Below are experts of layer 6 (counted from 0) of a mixture-of-experts language model. Rows are named router (the router's row for the expert), gate (a neuron's input weights, with its number), up (a neuron's input weights, with its number) and show model dimensions 64-127. Each number is 200 + 30 x the weight over its row's rms, rounded and kept within 0 to 999.
After each expert's rows: a language model's description of what the expert responds to. This comes from a sample of Wikipedia text that the model never trained on.

# expert 2
router,188,226,209,243,222,203,142,195,216,247,193,240,196,211,193,240,174,261,189,219,183,167,233,206,177,156,186,183,208,217,223,196,248,214,170,179,183,187,129,200,163,169,207,160,259,162,149,210,205,228,186,219,216,179,277,240,213,218,219,209,209,234,207,201
gate0,232,190,181,211,173,173,216,197,185,156,205,164,233,116,189,207,207,230,176,218,185,158,227,215,204,249,124,207,138,212,195,204,212,204,162,207,195,255,221,196,234,252,162,244,205,173,168,209,164,207,228,234,236,192,195,242,242,147,182,187,173,183,225,263
up0,173,205,208,221,141,241,203,260,229,188,170,221,194,259,197,165,181,222,180,157,186,214,171,175,214,244,122,196,206,194,129,178,202,199,152,243,245,178,170,278,193,221,213,237,225,184,197,188,177,185,183,165,277,142,206,189,193,153,202,214,244,202,161,229
gate1,224,259,180,202,156,155,243,191,185,211,208,177,184,156,192,255,208,183,187,220,169,225,200,229,206,284,185,187,213,229,220,170,155,246,206,200,264,236,231,211,232,188,135,215,166,238,219,205,217,156,181,194,261,225,178,187,227,203,167,201,217,159,215,252
up1,205,242,240,212,211,251,227,244,171,192,235,228,195,154,159,266,176,208,191,180,227,240,226,196,207,243,208,200,188,189,177,165,226,228,196,186,220,221,205,232,158,162,166,221,189,198,160,216,196,178,154,156,232,171,214,229,193,206,122,210,225,197,200,282
gate2,156,256,271,219,173,174,234,170,193,217,216,193,231,204,171,219,210,189,121,155,210,253,218,153,208,216,204,206,206,182,164,242,169,234,208,213,212,197,239,171,238,204,200,141,152,211,200,188,208,158,208,272,192,261,164,253,247,233,214,191,185,174,260,189
up2,235,194,157,213,202,250,184,211,206,194,178,193,178,194,193,180,189,182,227,248,221,182,165,254,202,211,157,168,229,234,162,212,178,215,234,161,177,141,194,175,176,200,210,213,186,163,239,229,217,207,183,195,184,181,204,196,249,147,197,250,211,204,177,154
gate3,100,207,152,199,168,217,241,167,216,207,194,197,171,196,203,212,241,190,200,188,145,197,207,188,219,187,212,195,258,177,208,189,181,189,253,240,190,177,196,205,181,241,185,208,168,214,226,213,157,217,238,231,158,181,154,195,219,222,216,277,171,178,248,171
up3,181,179,186,184,206,248,208,163,253,257,192,187,253,221,215,220,226,225,192,185,148,221,219,190,217,178,187,153,175,113,224,201,179,217,238,168,166,134,226,178,190,233,220,198,154,223,228,247,197,237,230,218,186,176,173,189,219,204,290,268,158,224,246,166
gate4,218,200,245,259,168,157,154,163,168,213,187,207,258,178,169,158,231,176,207,258,240,199,197,218,229,202,171,185,189,234,186,197,207,233,180,255,201,174,212,199,141,173,204,172,190,194,234,213,206,212,200,219,240,195,167,226,189,221,219,210,192,230,257,248
up4,206,252,223,163,183,214,148,198,225,206,188,216,171,201,193,225,229,191,191,208,161,188,197,179,188,166,214,229,135,180,186,242,192,211,216,245,197,159,191,179,163,245,167,188,210,192,167,254,180,209,179,241,247,168,190,244,226,186,194,197,165,246,186,208
gate5,187,218,230,203,170,210,163,187,226,217,188,187,193,188,178,216,201,171,188,218,177,253,173,245,147,217,228,204,172,215,199,202,221,233,173,197,208,195,192,182,216,235,172,172,223,164,222,211,190,199,178,222,224,202,211,204,208,188,219,219,200,208,200,267
up5,238,157,198,187,198,169,292,192,189,167,215,166,199,188,205,184,163,195,204,188,226,169,203,224,236,253,196,218,186,233,207,163,167,190,182,151,236,220,223,198,205,215,181,198,171,246,216,169,188,222,208,181,166,211,206,129,154,194,197,135,199,174,208,164
gate6,192,213,214,204,207,197,254,186,183,178,168,227,209,190,211,208,185,176,175,204,217,193,206,225,239,196,240,217,260,223,258,202,200,239,240,221,235,169,225,144,202,212,186,185,202,182,232,233,201,212,177,157,194,200,160,203,216,195,142,218,259,211,214,195
up6,238,176,202,188,177,202,268,192,189,154,183,193,187,184,205,226,186,145,144,215,214,191,221,196,233,230,193,170,289,225,213,201,192,227,221,199,219,178,202,118,200,200,176,191,225,198,247,245,200,215,213,197,196,201,184,187,205,184,192,219,210,186,192,122
gate7,212,182,219,277,180,88,214,205,198,189,247,226,176,170,200,222,191,224,184,175,175,214,197,163,185,199,252,234,210,230,254,142,208,237,166,270,164,163,185,192,195,230,213,180,214,163,283,234,169,212,233,256,198,216,211,198,223,237,237,226,210,199,250,197
up7,208,237,182,209,165,241,184,219,130,199,254,205,185,203,204,206,175,234,163,199,117,216,148,228,188,221,211,179,178,121,179,179,205,206,177,193,210,242,223,197,196,234,143,178,189,167,175,199,110,206,234,217,165,215,191,169,208,179,198,228,207,199,190,130
Articles and sentence ends

# expert 23
router,185,196,178,274,145,164,153,213,250,145,197,178,171,188,203,164,196,141,180,252,182,163,209,212,168,224,198,203,172,190,169,237,214,210,176,257,227,180,244,204,179,193,204,191,208,187,200,197,205,262,228,220,175,256,155,169,229,199,165,198,245,229,194,260
gate0,211,176,253,168,229,217,245,165,145,262,203,239,167,218,202,183,180,152,146,169,175,187,227,186,200,215,184,182,185,183,137,222,217,227,233,208,234,195,218,255,219,226,155,234,230,179,189,202,182,234,164,231,185,189,137,190,235,264,213,287,228,209,170,238
up0,218,186,163,204,170,157,233,196,224,163,202,226,225,211,224,159,223,163,182,242,315,245,198,252,171,240,192,208,165,201,239,147,169,183,177,170,244,174,186,173,183,193,172,230,203,203,203,168,247,212,162,213,210,245,246,205,193,210,166,200,171,201,191,229
gate1,181,177,217,279,166,152,208,238,201,212,170,210,277,173,178,195,208,185,213,223,254,215,195,203,205,240,197,166,173,250,217,182,252,208,159,253,241,222,214,202,256,236,139,156,128,224,224,232,201,166,174,165,162,212,172,214,202,187,233,178,204,216,232,182
up1,161,204,205,229,231,188,235,149,194,160,229,216,254,223,169,221,197,169,205,232,161,173,197,182,228,218,161,197,201,198,218,205,198,223,163,204,209,163,166,192,203,250,215,182,255,249,233,230,188,195,209,205,200,178,227,164,209,160,236,226,175,217,171,201
gate2,164,247,220,114,202,224,227,228,172,189,188,245,254,200,172,156,230,189,212,179,242,185,186,219,203,190,164,199,202,197,180,237,151,206,204,219,248,181,246,182,188,198,194,196,165,195,174,168,262,243,184,231,224,228,175,223,204,172,196,170,157,189,212,224
up2,178,246,267,170,220,207,231,188,207,188,195,237,202,138,195,134,238,209,166,136,205,209,165,198,221,156,192,192,196,200,201,180,170,198,185,199,247,172,219,194,258,189,205,205,193,177,198,172,234,233,218,212,228,210,171,201,255,146,213,211,218,175,194,261
gate3,226,203,163,203,263,143,174,214,193,180,178,140,229,185,199,195,212,172,232,209,168,190,173,236,176,184,201,214,245,209,200,189,217,236,201,220,171,228,275,213,215,215,219,211,184,185,198,248,202,203,243,187,227,231,209,245,199,211,162,219,147,200,223,265
up3,235,208,182,207,218,212,229,177,199,198,245,146,163,206,206,251,233,192,192,228,235,236,191,174,212,143,217,187,213,193,253,190,212,133,200,147,215,201,172,204,200,190,213,222,209,189,184,136,130,231,188,134,205,197,183,169,215,199,222,203,222,223,211,232
gate4,204,194,177,116,152,186,194,221,169,248,166,251,186,226,169,191,231,165,207,239,169,232,200,176,200,193,237,150,167,207,200,180,187,240,203,185,199,211,153,219,191,177,203,239,193,220,165,204,145,195,220,155,184,210,196,199,187,207,183,217,149,176,149,209
up4,234,199,262,228,182,223,160,202,173,190,173,213,209,195,215,231,194,221,212,196,255,223,178,153,196,217,219,181,219,188,213,165,199,174,177,204,174,215,190,216,235,228,145,246,208,257,188,224,198,205,245,193,160,178,203,191,151,177,247,241,192,188,188,170
gate5,145,165,209,229,180,223,198,221,197,193,195,223,204,228,179,201,198,156,169,325,198,191,147,198,196,219,210,203,210,190,215,188,238,235,162,250,187,230,262,206,171,211,175,187,230,164,228,214,220,184,192,157,189,187,164,266,241,219,159,211,240,213,160,143
up5,226,202,251,274,170,211,194,178,287,129,230,241,209,261,183,214,218,174,181,209,130,153,222,200,135,186,232,197,198,182,181,188,188,187,153,240,179,187,282,209,246,282,193,226,213,179,198,242,226,206,177,215,195,241,217,262,218,205,198,202,135,205,184,173
gate6,220,171,225,215,133,228,172,196,186,188,247,161,199,207,203,242,224,162,209,213,199,224,214,170,213,203,206,199,197,151,214,178,167,243,225,187,198,189,230,208,169,214,187,240,195,269,201,176,219,221,187,265,194,193,166,216,262,242,192,232,197,170,161,154
up6,220,176,191,219,128,208,165,205,187,233,211,216,195,191,219,213,213,156,209,145,178,182,168,213,171,191,198,204,196,115,199,182,221,213,190,230,250,169,211,256,226,191,159,216,199,195,212,246,178,238,202,151,195,175,191,164,221,208,231,199,222,191,168,239
gate7,180,193,204,228,208,245,215,204,197,183,160,185,190,256,206,197,215,179,275,209,161,148,180,176,206,200,241,178,234,241,183,179,132,210,232,253,174,221,224,147,164,186,220,193,162,193,223,231,207,198,206,153,224,197,168,189,233,209,212,247,206,202,249,212
up7,193,198,123,237,205,177,209,167,151,189,183,136,230,184,182,203,174,175,187,155,205,232,197,127,182,206,186,214,198,142,153,236,229,218,174,125,213,212,193,220,216,173,230,184,203,230,188,222,210,203,196,237,241,207,241,221,147,159,142,185,202,219,172,184
Determiners and Born fields

# expert 3
router,210,161,215,225,178,225,227,148,167,176,211,174,250,207,181,220,199,186,231,247,203,196,180,166,190,187,209,173,201,244,238,244,142,220,239,234,148,200,161,247,192,218,129,253,219,244,232,173,195,210,180,221,183,242,163,200,213,234,185,134,189,197,203,169
gate0,171,153,248,248,150,236,173,140,189,195,209,195,205,220,195,189,177,207,170,201,198,213,167,203,179,185,178,146,151,174,220,245,202,202,190,230,184,194,256,198,220,248,219,194,163,188,184,179,204,159,170,182,159,232,189,210,241,172,169,237,182,245,225,164
up0,207,221,182,186,281,208,234,226,261,208,210,227,234,168,211,218,186,199,211,190,223,227,233,205,226,235,221,255,203,216,185,131,185,208,167,132,199,229,150,183,221,161,211,159,209,187,249,221,190,219,219,175,224,198,200,165,189,208,275,190,195,158,207,215
gate1,217,206,200,166,238,193,208,206,155,177,161,185,207,256,191,150,240,197,180,206,182,216,202,219,212,227,180,192,250,224,160,237,156,165,200,217,211,180,210,210,132,221,164,185,171,210,170,206,212,180,264,224,155,197,196,233,230,176,187,172,214,234,208,216
up1,126,241,132,165,196,227,199,198,165,201,240,183,187,187,199,208,159,219,209,285,196,208,191,189,213,200,191,201,177,190,183,197,232,270,232,133,204,202,179,214,214,173,209,161,200,205,204,178,210,199,128,158,189,220,175,216,219,241,204,262,191,176,177,135
gate2,164,138,197,173,215,203,166,232,211,263,163,224,185,233,198,214,210,198,143,188,195,185,178,177,179,165,133,173,174,220,220,195,134,210,170,152,242,213,180,209,217,216,187,166,148,251,235,182,205,153,227,182,182,216,181,158,214,232,230,223,172,206,235,181
up2,232,161,213,202,242,172,198,205,177,203,235,212,158,155,224,152,178,190,230,189,196,171,225,211,187,241,203,222,246,200,175,207,261,207,240,237,219,226,202,211,207,192,214,208,205,198,144,190,168,258,183,138,191,238,198,229,202,198,229,197,207,172,214,182
gate3,201,138,207,208,223,187,190,184,187,157,227,238,256,197,163,166,214,215,233,196,221,203,199,241,203,185,165,204,214,223,216,231,210,237,213,224,180,191,191,171,227,169,153,188,231,244,200,159,239,211,197,187,156,224,206,194,204,183,198,156,158,168,206,235
up3,235,187,217,171,285,207,247,183,253,183,236,212,222,165,207,186,166,171,210,243,192,190,185,179,204,177,171,205,235,197,236,174,187,178,205,169,289,213,189,177,213,236,232,211,264,201,208,222,254,223,182,194,182,177,201,188,231,208,116,192,210,219,192,169
gate4,196,217,199,197,149,184,139,223,194,230,220,209,198,234,193,233,244,254,156,156,178,195,184,278,157,164,218,227,145,162,219,203,233,197,172,235,215,183,175,149,160,148,169,251,186,154,181,204,212,174,203,167,185,214,151,237,207,194,173,169,187,254,219,222
up4,168,202,200,209,282,243,225,168,232,153,232,165,221,189,198,188,188,174,212,207,220,159,181,179,235,187,214,154,191,245,234,197,139,233,230,175,210,229,242,230,216,201,202,238,215,232,184,170,219,213,196,183,252,173,220,168,219,221,140,224,204,206,254,246
gate5,212,213,198,247,237,171,228,263,223,156,164,192,180,200,208,199,202,259,230,223,231,214,161,185,197,173,203,194,164,169,204,216,165,228,167,262,162,221,218,176,194,181,184,171,199,170,228,184,211,183,251,215,222,152,196,214,182,204,217,190,225,205,222,252
up5,191,216,204,192,194,232,227,150,122,205,229,176,186,235,184,213,188,220,168,181,224,187,202,238,210,207,257,220,208,214,214,124,173,232,201,184,191,180,203,211,217,206,243,208,211,165,140,219,218,236,160,222,221,203,205,237,224,198,181,198,216,176,152,205
gate6,183,168,213,221,203,230,156,191,167,249,197,206,204,195,196,168,161,196,205,199,180,147,185,231,179,225,207,216,164,226,191,152,212,253,183,169,212,207,224,231,213,200,187,217,188,232,217,210,226,218,249,250,227,231,187,197,233,162,245,219,202,179,205,251
up6,194,250,215,202,187,182,170,172,268,206,208,181,290,154,195,214,222,191,124,179,191,189,200,243,193,179,216,238,196,182,233,185,191,219,204,164,163,178,196,199,160,171,182,209,194,133,167,193,185,203,165,201,186,205,214,191,173,241,194,230,203,167,218,244
gate7,154,266,207,171,170,163,190,200,166,188,212,183,206,244,222,198,192,229,180,205,218,229,216,162,186,173,200,217,160,233,232,218,156,247,136,184,192,212,214,222,244,165,223,181,212,168,182,204,202,194,166,206,211,178,163,204,284,253,174,206,259,233,215,229
up7,248,157,187,213,269,224,211,192,259,188,174,205,188,176,178,151,206,214,202,202,220,207,193,250,221,210,190,196,258,166,183,139,200,162,243,218,185,180,205,205,157,207,135,213,200,221,194,203,247,225,191,175,211,197,214,168,130,154,226,193,186,213,219,196
Auxiliaries and adverbs

# expert 5
router,148,183,191,160,226,180,193,139,231,185,219,233,213,274,177,202,172,170,167,201,133,208,181,208,257,203,190,189,202,171,166,210,209,147,206,276,185,222,238,182,223,230,229,228,200,217,179,173,191,198,200,142,191,170,214,188,218,218,196,204,177,195,244,213
gate0,212,205,218,189,178,216,201,214,272,149,208,214,203,158,210,214,176,205,195,190,215,168,194,196,231,195,213,182,193,236,204,193,220,195,184,233,253,201,203,190,255,185,194,234,164,238,222,182,177,200,180,155,232,175,154,199,220,185,210,237,220,166,194,160
up0,179,216,225,194,183,222,177,202,202,298,218,123,202,229,192,286,169,185,238,191,202,263,188,182,147,224,216,220,164,204,208,174,252,221,229,172,164,223,182,234,174,230,226,127,238,169,236,180,202,229,227,215,189,146,208,189,184,234,181,178,198,233,180,214
gate1,236,218,150,168,226,223,186,166,219,160,183,215,225,188,182,170,186,207,221,194,235,172,175,223,173,198,166,189,216,227,239,219,124,257,196,259,190,180,223,195,234,199,193,246,169,221,148,220,171,161,221,200,187,194,183,160,160,201,226,205,211,200,214,157
up1,197,196,250,231,248,199,207,220,225,226,208,156,170,195,215,191,216,196,230,253,239,186,202,170,237,219,185,186,169,200,182,259,238,156,149,206,278,212,197,242,212,218,264,254,204,181,257,226,192,162,233,241,204,251,187,224,216,164,190,227,218,196,170,235
gate2,151,180,203,225,215,179,191,134,273,212,253,175,210,227,193,218,186,182,164,224,174,234,141,196,231,189,170,211,220,212,147,167,191,220,133,221,195,271,191,183,173,251,184,182,177,164,241,175,190,186,226,201,228,182,152,209,245,179,161,149,179,221,163,237
up2,216,233,187,158,241,227,198,220,233,150,225,167,193,217,187,234,202,175,195,209,180,176,178,207,166,222,215,244,215,195,231,202,186,207,162,193,206,158,181,145,199,241,179,178,183,256,236,229,174,152,146,185,241,219,212,173,200,158,193,192,207,186,177,267
gate3,175,155,231,238,225,207,151,234,196,120,208,241,135,210,205,188,210,215,211,235,187,218,184,208,205,179,225,191,130,163,254,219,168,208,196,223,224,239,238,244,119,174,224,193,199,225,167,207,186,158,196,162,178,220,185,238,256,203,186,180,141,171,224,168
up3,215,181,257,207,193,193,210,202,175,145,184,148,198,250,232,144,245,215,251,184,265,155,209,141,203,156,202,220,164,182,210,248,196,212,219,199,216,180,183,178,173,205,195,176,142,168,166,186,176,202,141,150,218,201,176,210,194,237,216,224,218,195,247,226
gate4,212,126,212,189,198,233,163,169,171,183,188,219,173,210,227,162,283,212,167,221,213,215,201,188,200,185,178,157,205,164,210,194,165,165,178,207,190,221,169,200,167,195,220,206,188,166,185,180,156,202,253,144,255,142,191,195,276,221,208,257,136,192,287,224
up4,154,233,145,172,197,176,244,200,196,234,224,209,153,217,215,181,174,184,155,199,125,197,196,195,216,204,177,193,161,139,177,212,209,207,225,212,193,149,190,228,236,238,177,224,174,202,204,190,176,179,165,192,82,198,207,175,204,214,164,149,192,258,139,174
gate5,177,162,169,214,225,228,220,156,185,205,204,201,204,122,201,188,188,202,163,189,166,221,128,155,208,229,209,184,184,200,177,154,231,180,214,201,217,173,196,199,193,209,163,227,121,156,152,240,204,176,172,192,150,192,199,213,274,218,184,214,201,209,244,168
up5,185,216,236,243,174,238,187,225,217,204,208,205,187,197,202,189,189,202,246,195,177,204,236,212,209,209,224,181,202,203,210,260,160,193,193,192,259,238,202,183,205,195,228,213,182,193,227,130,251,205,214,211,217,209,235,179,185,172,236,207,171,194,173,150
gate6,187,201,216,205,234,177,157,144,208,218,211,179,191,197,187,178,198,219,258,165,187,192,154,157,226,161,257,232,147,234,170,155,207,184,193,268,211,208,138,200,220,173,197,168,206,228,147,187,193,184,186,188,274,175,124,209,207,166,191,204,233,219,199,251
up6,214,174,232,166,173,196,171,247,169,237,170,185,182,130,172,235,247,222,187,189,144,203,155,184,238,196,166,200,177,213,218,224,250,222,235,177,261,171,182,183,192,168,203,196,165,163,258,210,217,188,201,216,188,230,191,209,138,228,242,178,206,175,137,166
gate7,182,243,165,218,134,157,215,211,188,230,202,147,190,216,184,186,192,191,176,169,219,172,162,181,135,130,168,203,230,180,191,178,209,203,223,234,188,179,235,252,261,195,133,217,208,129,212,184,226,147,238,169,219,189,160,234,178,212,257,232,198,160,189,240
up7,205,238,185,241,231,202,166,235,220,204,169,243,205,171,188,212,168,183,209,183,132,179,201,187,212,172,269,204,199,227,198,193,236,197,204,204,194,161,203,170,198,183,203,224,237,209,155,231,185,224,170,220,183,258,226,224,199,151,151,146,230,224,224,164
Quantifiers and noun heads

# expert 15
router,197,206,215,220,148,147,185,256,193,209,180,171,187,196,194,194,205,209,187,189,213,219,222,250,229,194,207,147,202,219,179,213,147,219,215,193,274,206,168,180,205,191,192,258,195,173,172,248,157,181,258,199,220,133,211,210,235,208,165,186,164,199,206,266
gate0,218,183,196,213,195,200,220,160,153,150,189,195,207,165,199,182,241,229,134,180,202,166,185,186,201,202,246,217,193,184,226,219,176,246,210,270,219,193,226,221,195,225,251,252,162,256,168,237,205,212,181,191,231,206,187,197,253,227,215,193,174,152,244,158
up0,246,205,150,199,229,157,194,207,253,210,228,239,232,188,256,195,135,297,200,204,193,199,212,253,196,210,188,189,223,246,153,128,200,200,190,214,217,231,201,253,178,258,190,206,207,225,220,220,192,201,229,162,232,133,173,204,225,180,227,165,151,214,200,192
gate1,204,148,245,213,157,223,156,221,244,209,189,204,233,193,207,185,233,181,154,248,155,233,199,187,179,224,231,223,179,217,194,186,222,158,203,219,200,195,183,167,163,210,198,161,183,195,208,206,194,197,225,196,308,137,172,215,199,202,227,203,194,215,239,200
up1,166,202,224,223,201,224,214,199,238,188,179,133,208,210,202,240,216,184,215,235,181,207,196,145,193,242,204,227,216,177,199,223,222,187,225,250,254,214,232,94,175,187,224,185,185,173,218,186,160,159,192,180,226,229,223,164,222,183,162,167,235,265,181,205
gate2,219,237,247,177,170,206,187,196,203,253,155,225,190,145,170,164,180,203,154,159,188,265,220,199,150,225,179,187,174,262,175,206,186,201,147,232,199,238,176,206,206,207,162,206,174,188,198,197,199,186,235,228,233,168,201,253,195,231,250,177,164,193,153,219
up2,205,181,144,219,250,180,165,224,167,152,251,176,231,173,219,250,158,146,201,186,210,156,247,198,192,165,189,195,209,249,199,184,184,220,183,140,189,191,226,155,176,218,139,207,180,162,169,235,169,211,192,167,167,246,186,248,182,249,202,166,232,198,231,172
gate3,247,153,181,220,176,232,160,210,205,175,208,152,183,193,199,246,201,207,238,200,150,195,182,239,189,188,162,246,195,149,229,184,199,175,194,182,239,196,202,195,243,196,209,153,200,225,195,178,179,177,127,208,178,223,194,181,194,251,224,209,208,183,230,213
up3,202,170,227,188,197,210,211,199,194,195,201,189,227,215,210,153,163,207,217,163,239,214,213,192,258,238,158,210,152,152,222,224,169,227,229,188,155,157,220,201,187,146,218,185,230,145,206,183,203,165,198,198,200,210,186,216,179,258,194,167,227,186,219,138
gate4,252,205,226,186,194,235,181,152,129,154,166,160,188,193,238,182,241,238,178,209,221,230,155,190,177,176,217,183,185,152,160,268,194,185,189,273,206,164,210,231,208,196,227,180,155,172,231,204,207,141,125,227,235,184,177,220,214,196,202,169,177,186,209,215
up4,190,224,249,230,215,246,201,201,195,200,251,264,184,268,151,201,171,198,212,223,206,148,218,198,162,194,184,179,201,206,216,192,198,192,162,177,175,195,193,152,169,187,209,173,227,215,247,200,198,227,199,160,216,210,202,241,204,191,277,179,202,194,170,222
gate5,187,210,159,244,140,209,217,228,150,218,151,183,201,247,218,165,190,208,250,177,184,198,191,195,193,160,212,168,190,189,211,179,218,228,158,199,168,235,204,204,165,183,157,176,161,220,218,194,173,206,202,182,233,194,205,160,228,213,174,186,152,221,222,256
up5,156,218,208,178,254,232,194,168,219,167,224,177,186,183,165,200,199,192,123,180,231,238,146,244,230,187,159,181,168,172,176,270,184,206,182,221,168,157,140,195,200,166,220,208,259,149,150,229,211,157,197,150,198,211,214,200,162,232,213,192,177,231,148,172
gate6,201,166,199,187,237,187,216,217,204,214,148,152,192,184,202,239,156,194,174,226,226,244,142,240,232,181,180,217,195,198,208,210,143,232,234,189,266,200,185,172,173,126,209,215,166,203,236,262,154,157,207,186,214,208,197,227,222,248,145,237,213,168,195,188
up6,213,167,200,187,177,182,202,153,151,171,155,127,241,167,204,214,234,216,135,234,197,239,159,190,174,205,157,188,224,209,172,178,226,191,270,189,204,235,230,209,202,160,169,228,161,191,198,215,221,153,252,188,231,243,172,181,152,189,163,188,193,172,168,185
gate7,253,198,148,202,253,213,229,213,209,196,179,196,226,166,218,152,186,226,226,224,211,190,201,161,204,237,219,209,178,222,238,179,207,198,211,188,230,188,183,204,225,178,212,180,172,259,204,255,216,217,143,148,187,265,145,215,180,209,205,201,193,202,174,191
up7,163,227,204,185,239,231,160,203,150,211,215,172,131,221,218,236,234,227,200,199,200,176,252,152,174,199,240,190,191,218,200,168,200,197,219,245,191,239,183,174,140,208,148,248,147,158,209,145,172,185,193,205,220,158,243,211,202,261,253,181,191,220,197,219
Subject pronouns

# expert 16
router,213,228,204,149,187,162,219,206,192,224,230,214,212,253,195,207,185,222,184,176,226,195,202,204,234,193,205,161,194,178,207,179,266,201,241,179,200,237,142,190,186,220,189,186,266,187,204,231,204,151,192,198,184,199,253,218,174,192,181,150,210,274,201,229
gate0,226,184,182,254,213,218,178,216,193,126,210,191,247,235,203,160,214,190,159,207,192,245,186,226,208,218,228,156,114,141,233,212,198,207,223,206,187,216,222,183,153,201,191,180,203,202,122,166,186,198,187,223,161,205,177,199,236,197,192,210,191,228,196,206
up0,222,210,256,167,196,193,251,147,170,210,201,150,183,117,172,214,222,159,193,182,179,182,194,200,166,208,216,159,188,170,155,194,154,179,205,248,209,187,231,205,208,204,220,229,235,258,201,189,219,146,226,188,220,253,202,231,169,197,214,213,182,160,199,200
gate1,194,184,195,194,171,255,186,141,182,179,217,199,149,172,227,207,185,243,178,214,191,167,206,220,186,202,147,224,240,201,163,172,191,230,228,187,184,165,209,183,169,201,162,211,220,222,180,182,215,147,166,212,220,177,190,227,231,167,201,227,169,178,197,241
up1,225,270,202,209,246,181,227,201,151,170,190,209,219,204,185,189,217,176,231,189,200,223,234,161,221,176,244,232,163,158,173,201,222,174,135,186,175,190,199,248,250,162,221,190,210,180,203,209,194,219,193,258,183,188,215,183,120,177,142,207,231,194,217,183
gate2,182,185,223,193,157,197,231,246,195,216,206,187,263,151,213,225,184,207,160,186,227,202,156,212,224,201,190,232,173,181,158,212,163,242,206,235,175,154,219,203,191,220,175,175,117,211,148,185,180,233,146,215,193,191,162,236,237,195,216,194,219,221,219,196
up2,199,173,176,241,235,204,203,158,201,186,168,196,190,223,203,231,251,209,182,224,166,190,229,204,188,231,184,212,195,209,146,170,211,200,198,191,205,195,175,191,149,266,176,191,250,182,193,196,175,185,205,190,129,246,222,251,155,137,227,222,184,228,226,213
gate3,219,191,188,201,203,189,196,224,229,146,239,180,189,190,184,150,162,227,232,204,188,175,200,210,162,179,191,236,201,212,189,207,199,211,193,217,176,196,196,197,245,201,141,138,166,190,167,153,255,146,165,181,183,209,202,153,210,222,213,206,167,200,231,215
up3,298,235,206,231,223,221,145,221,236,167,228,182,190,150,190,189,214,180,183,188,205,189,225,211,207,205,208,223,191,171,229,200,195,138,154,187,193,176,234,202,180,164,220,134,192,227,229,160,199,175,251,223,223,163,225,175,195,180,185,200,172,205,171,167
gate4,180,199,259,158,244,259,177,197,141,189,211,219,182,157,153,161,195,244,178,145,217,198,203,212,170,215,206,201,129,226,227,201,159,196,168,220,200,244,215,201,140,208,144,229,206,184,222,166,174,167,191,215,257,174,187,262,199,234,202,227,199,178,237,215
up4,211,224,190,198,200,218,219,184,147,204,230,255,222,171,155,206,216,271,187,187,181,185,241,230,229,202,226,167,134,216,212,192,164,185,216,170,179,233,198,162,165,149,194,206,237,190,176,227,168,155,182,203,220,186,191,212,241,215,231,210,172,192,181,236
gate5,243,194,196,207,213,172,175,171,240,185,161,226,135,216,253,215,220,221,194,155,206,218,185,142,172,164,221,188,224,173,185,192,232,173,176,167,211,199,175,212,280,196,188,132,211,208,161,215,157,215,202,257,227,225,184,223,238,184,200,217,175,175,237,213
up5,246,181,212,190,194,191,219,220,206,160,191,200,225,184,175,229,215,219,172,217,224,170,208,195,201,205,220,199,229,229,210,153,226,198,161,205,208,198,216,190,172,189,214,168,225,208,183,146,206,252,200,198,180,196,204,231,128,156,203,202,215,183,252,174
gate6,182,169,232,192,149,176,161,196,217,155,175,202,151,215,173,191,200,216,135,240,215,167,208,168,207,175,203,221,153,196,178,226,175,195,197,162,230,224,216,243,205,235,199,199,152,125,211,210,180,184,176,220,238,186,178,235,236,206,204,242,197,197,179,204
up6,142,172,197,203,198,213,180,203,161,143,183,260,130,214,181,197,185,185,151,268,230,194,184,208,217,181,171,163,220,185,170,171,188,273,187,165,150,243,203,228,220,184,233,176,213,184,198,205,219,141,198,188,243,200,211,197,237,220,228,229,228,162,226,171
gate7,186,172,204,206,269,229,124,169,146,229,204,206,224,232,175,134,180,191,182,173,168,160,215,228,122,139,199,240,210,254,209,195,185,229,231,228,195,192,214,193,192,224,160,190,224,224,217,215,244,205,182,187,195,166,176,161,185,154,233,230,214,204,201,206
up7,178,270,202,274,177,205,224,180,190,238,213,152,161,185,192,216,255,187,208,263,212,180,189,204,172,197,220,196,175,195,279,226,201,194,201,186,190,176,236,244,251,193,201,179,181,176,278,197,169,159,134,231,217,290,183,243,174,244,172,188,179,188,263,188
Foreign name endings